From a checkpoint of a small mixture-of-experts model trained on Wikipedia.
Size: 13 layers, width 192, vocabulary 22908, 62.7M parameters.
Experts: 64 experts in each of 12 layers, 128 SwiGLU neurons an expert, 3 picks a token.
Training: a variant of Adam for the experts, 260M tokens.
Below are experts of layer 6 (counted from 0) of a mixture-of-experts language model. Rows are named router (the router's row for the expert), gate (a neuron's input weights, with its number), up (a neuron's input weights, with its number), down (a neuron's output weights, with its number) and show model dimensions 128-191. Each number is 128 + 24 x the weight over its row's rms, rounded and kept within 0 to 255. Numbers have three digits each.
After each expert's rows: a language model's description of what the expert responds to; "comes before" lists some tokens at least twice as common just after its tokens as in all text. This comes from a sample of Wikipedia text that the model never trained on. Tokens count by the router's weight.

# expert 50
router:109083131104154133136156130148136115157105132112132123109116099139122151146108164137112158143143119092122131123126068122099115109095135177150151140124083144102076120141174118078076128137095127
gate0:137106096170181140119162123135106122156146123124140133106087128116125119121115177074071123187103141159084126142150133157091127114165134140141140133159136133155113150120128116151103122086158083
up0:122135131118142175102135110151176127148128135126105130134131118114152147159118114112139134113107124127127103101107148144149173080090123131157174089148180157109169076118165127119120139100130128
down0:089156104099111082098117116104120127119123119122100117096127105104113120145138096139167155124148126132181105115138085138106126118116149140104134093093087109117110150164161107112102143106122115
Description: Commas and and separating items in short lists, especially occupation lists like Actress, director, plus et, de, &, .,
comes before: " ", " and", " which", " who", " but", " New"

# expert 9
router:071089155103129148119165163184143177170117123123128119122125135149127151143129136134152111125134103146157113116094134144116119123128128151164174147140133136128111106100086148116096120104139154
gate0:144186095120155141121129121116129157085103141117128150099158095124129113141114137074126117076104104163138137128111136096067198111129140124139133144128134135159143141154138135139092183164155128
up0:113121110071117069151133159107127140129145134113101079143085134129129102134164142172118147143148135120160089132147129130157109143147172120088157109128110114100122120089126125138137140114083090
down0:167171128099140133153124146176073086090122129105134101150133127125102063137151121110122134131093171122122134130108123193130170108099191107071165129147122120151131132128146178119143120144151118
Description: Pipe separators between table cells, plus semicolons and colons in lists, such as Census | Pop., Office | Name, 1200s;.
comes before: " ", " \"", " The", " No", " Green", " A"

# expert 7
router:118094122139162153123141109119095128126124138097126087118138133173087139173091141132122112091135124089151096100120128093098081130116165148094140143125152121107110106160127114109082125126109078
gate5:122130129186110140107135149125150142117130127154110145089128090162127105113130112129123114098127159151129123140147144135161055129154099149143151091155130131175132115148101140147123175158103106
up5:119135144184186178133141104126166125086131104181132133099157126105096129133116161116133101146125108091125111141124129122101096127156117176131124150100155130121170102107086110135115167154093113
down5:122163122132136153136135125159149158106106154126117171131134120116135122168118155126143104159138122131090132090106098132123180098147165155146121073172117104112123118143157112144121110115162134
Description: Line breaks ending infobox and list lines or table rows, plus was, is, are after a subject pronoun.
comes before: "-", "|", " a", " also", " be", " not"

# expert 32
router:095082142107123154089168112145121157176113143143109120122142123141121154146176142123108111140110125128148125099118112115101152129122132138156157147130095138113059157104101129122105107110139139
gate0:128143122064135152135123144133118106105163156127111107149148139149120125146120161122125158164101174103183108152136136189093133090107139097089125125157129136124115111135120139110086138130118149
up0:115113161154083112106132148101136108140172185166141089157094145120121156134099138105099127148137132094165125082179151164125149135128106116109124137121127099089101139106105132109089122081080163
down0:093139158218100115119098114163127157090150117145150107106120135138143127129143103116162165088121126134074158117106171112142137132152085131169084098091112139105133124143106129141173116107169159
Description: Pipe and semicolon separators inside data tables and result lists, like race results, month rows, asteroid tables.
comes before: " ", " —", " +", " −", " MPC", " \""

# expert 61
router:125129167117153162128147111171083134136100124102137107104153108098095129101095162150128172127101074086111120113118099108128097118132154175144157140154084112157101119127169133127098119148122097
gate0:104125087128142114140138134122134115092078112102112118151161097110172144154125187123107127151174155084118099168120097171122124102143123119174091170145098137114138114136127142098142122127127113
up0:133159125090120110127145124087101124186102147100130137130185130093119085108119169145107141107107102115123149153154147130099104098141107149168091132155098163106133154146144128117120127130114130
down0:155127123094139136125166142108138157129155116065072168105111110130151069104168113140115138153144130164155166130160119098132126133144174179139128140143126115145133090119117133117128124142112160
Description: Subject pronouns beginning a clause, such as it, he, she, this, they, plus closing parentheses and table pipes.
comes before: " was", " |", " is", " |\n", " has", " had"

# expert 26
router:118076096116107163107167153163143120165138163141126104087135159138087142140121144134120173098071103110164121104127113126101105117094132160124143133120129144125108085111147161076078096121125124
gate0:119129120082133151102133131157109131094070168137129103133157184147097125109151125104119136119132099123064125149135121140102186130114122089118068143089162131117159143155120141122074174115096119
up0:166134149140124106155137102103128151108131104089108092141094130109130136099076125142127105111136120157162139099100132096128107113176135139148140100180108149166103132145098095107155116130219121
down0:146142139157136118123117079163077114097139161116124093086157137134126128119127097065098118108121153155087114096111116140166129087092142119080110065102160149095145094157126130140111114149152137
Description: Commas and periods ending a clause or phrase in prose, before but, while, The or He, including quote-adjacent punctuation.
comes before: " The", " and", " He", " In", " which", " he"

# expert 36
router:148100108131152134138113115119087140142090128147128124095160168144129158115135147122168107122095125093146114091106138085110143119099148134126164128117145100135124141125085111106095134123099106
gate0:138123122170163114157135161111105136146078100156120129103109152163169137114113116132128148142087158149087098120140152143108155127109132144122158055117053087140100140089121162142111122133114123
up0:185132166132098121148114150111091128126115128134109159112117096125160133128151106158125140142131137099093105127148168135169090161100127144158181090102089092149132155099121151129108095114090115
down0:158170108120166089132162137099153119121120123119156147142150170144116095117190130152145118121111176113127155130118144119124140114097125099137113110123142146143119145138121085117136136144138116
Description: Forms of be and similar function words, such as was, is, as, were, been, became, not, also.
comes before: " a", " the", " to", " in", " as", " an"

# expert 31
router:129058127121162138151148128132137125130115101090127086095102128156109162133119138112086106131119071105178134092138111099126068100145170128105175150137109176135137137118086109104096174149125111
gate5:101084129128120109146106084131106111133105096128142145127096109116163108130148132142101155158137137127151151141155158120139143127148138145098137144092131120153145126142085115138162134143102101
up5:118130130100112110132152105137165112112164091109067108103124116178121117127108179097129082119096130126128106119083086117132120150177101141163150135128098133127120152135127133122139120106143151
down5:151139147101145110134141158128121161149113117123158123110131095134109132118143135149136134139145143220126118170164115131130132116082175113174114125166120137105136119123101097104073099130131154
Description: Opening parentheses and quote marks, table line breaks, and modal verbs like would, can, may, will.
comes before: "-", "|", "1", " be", " not", "born"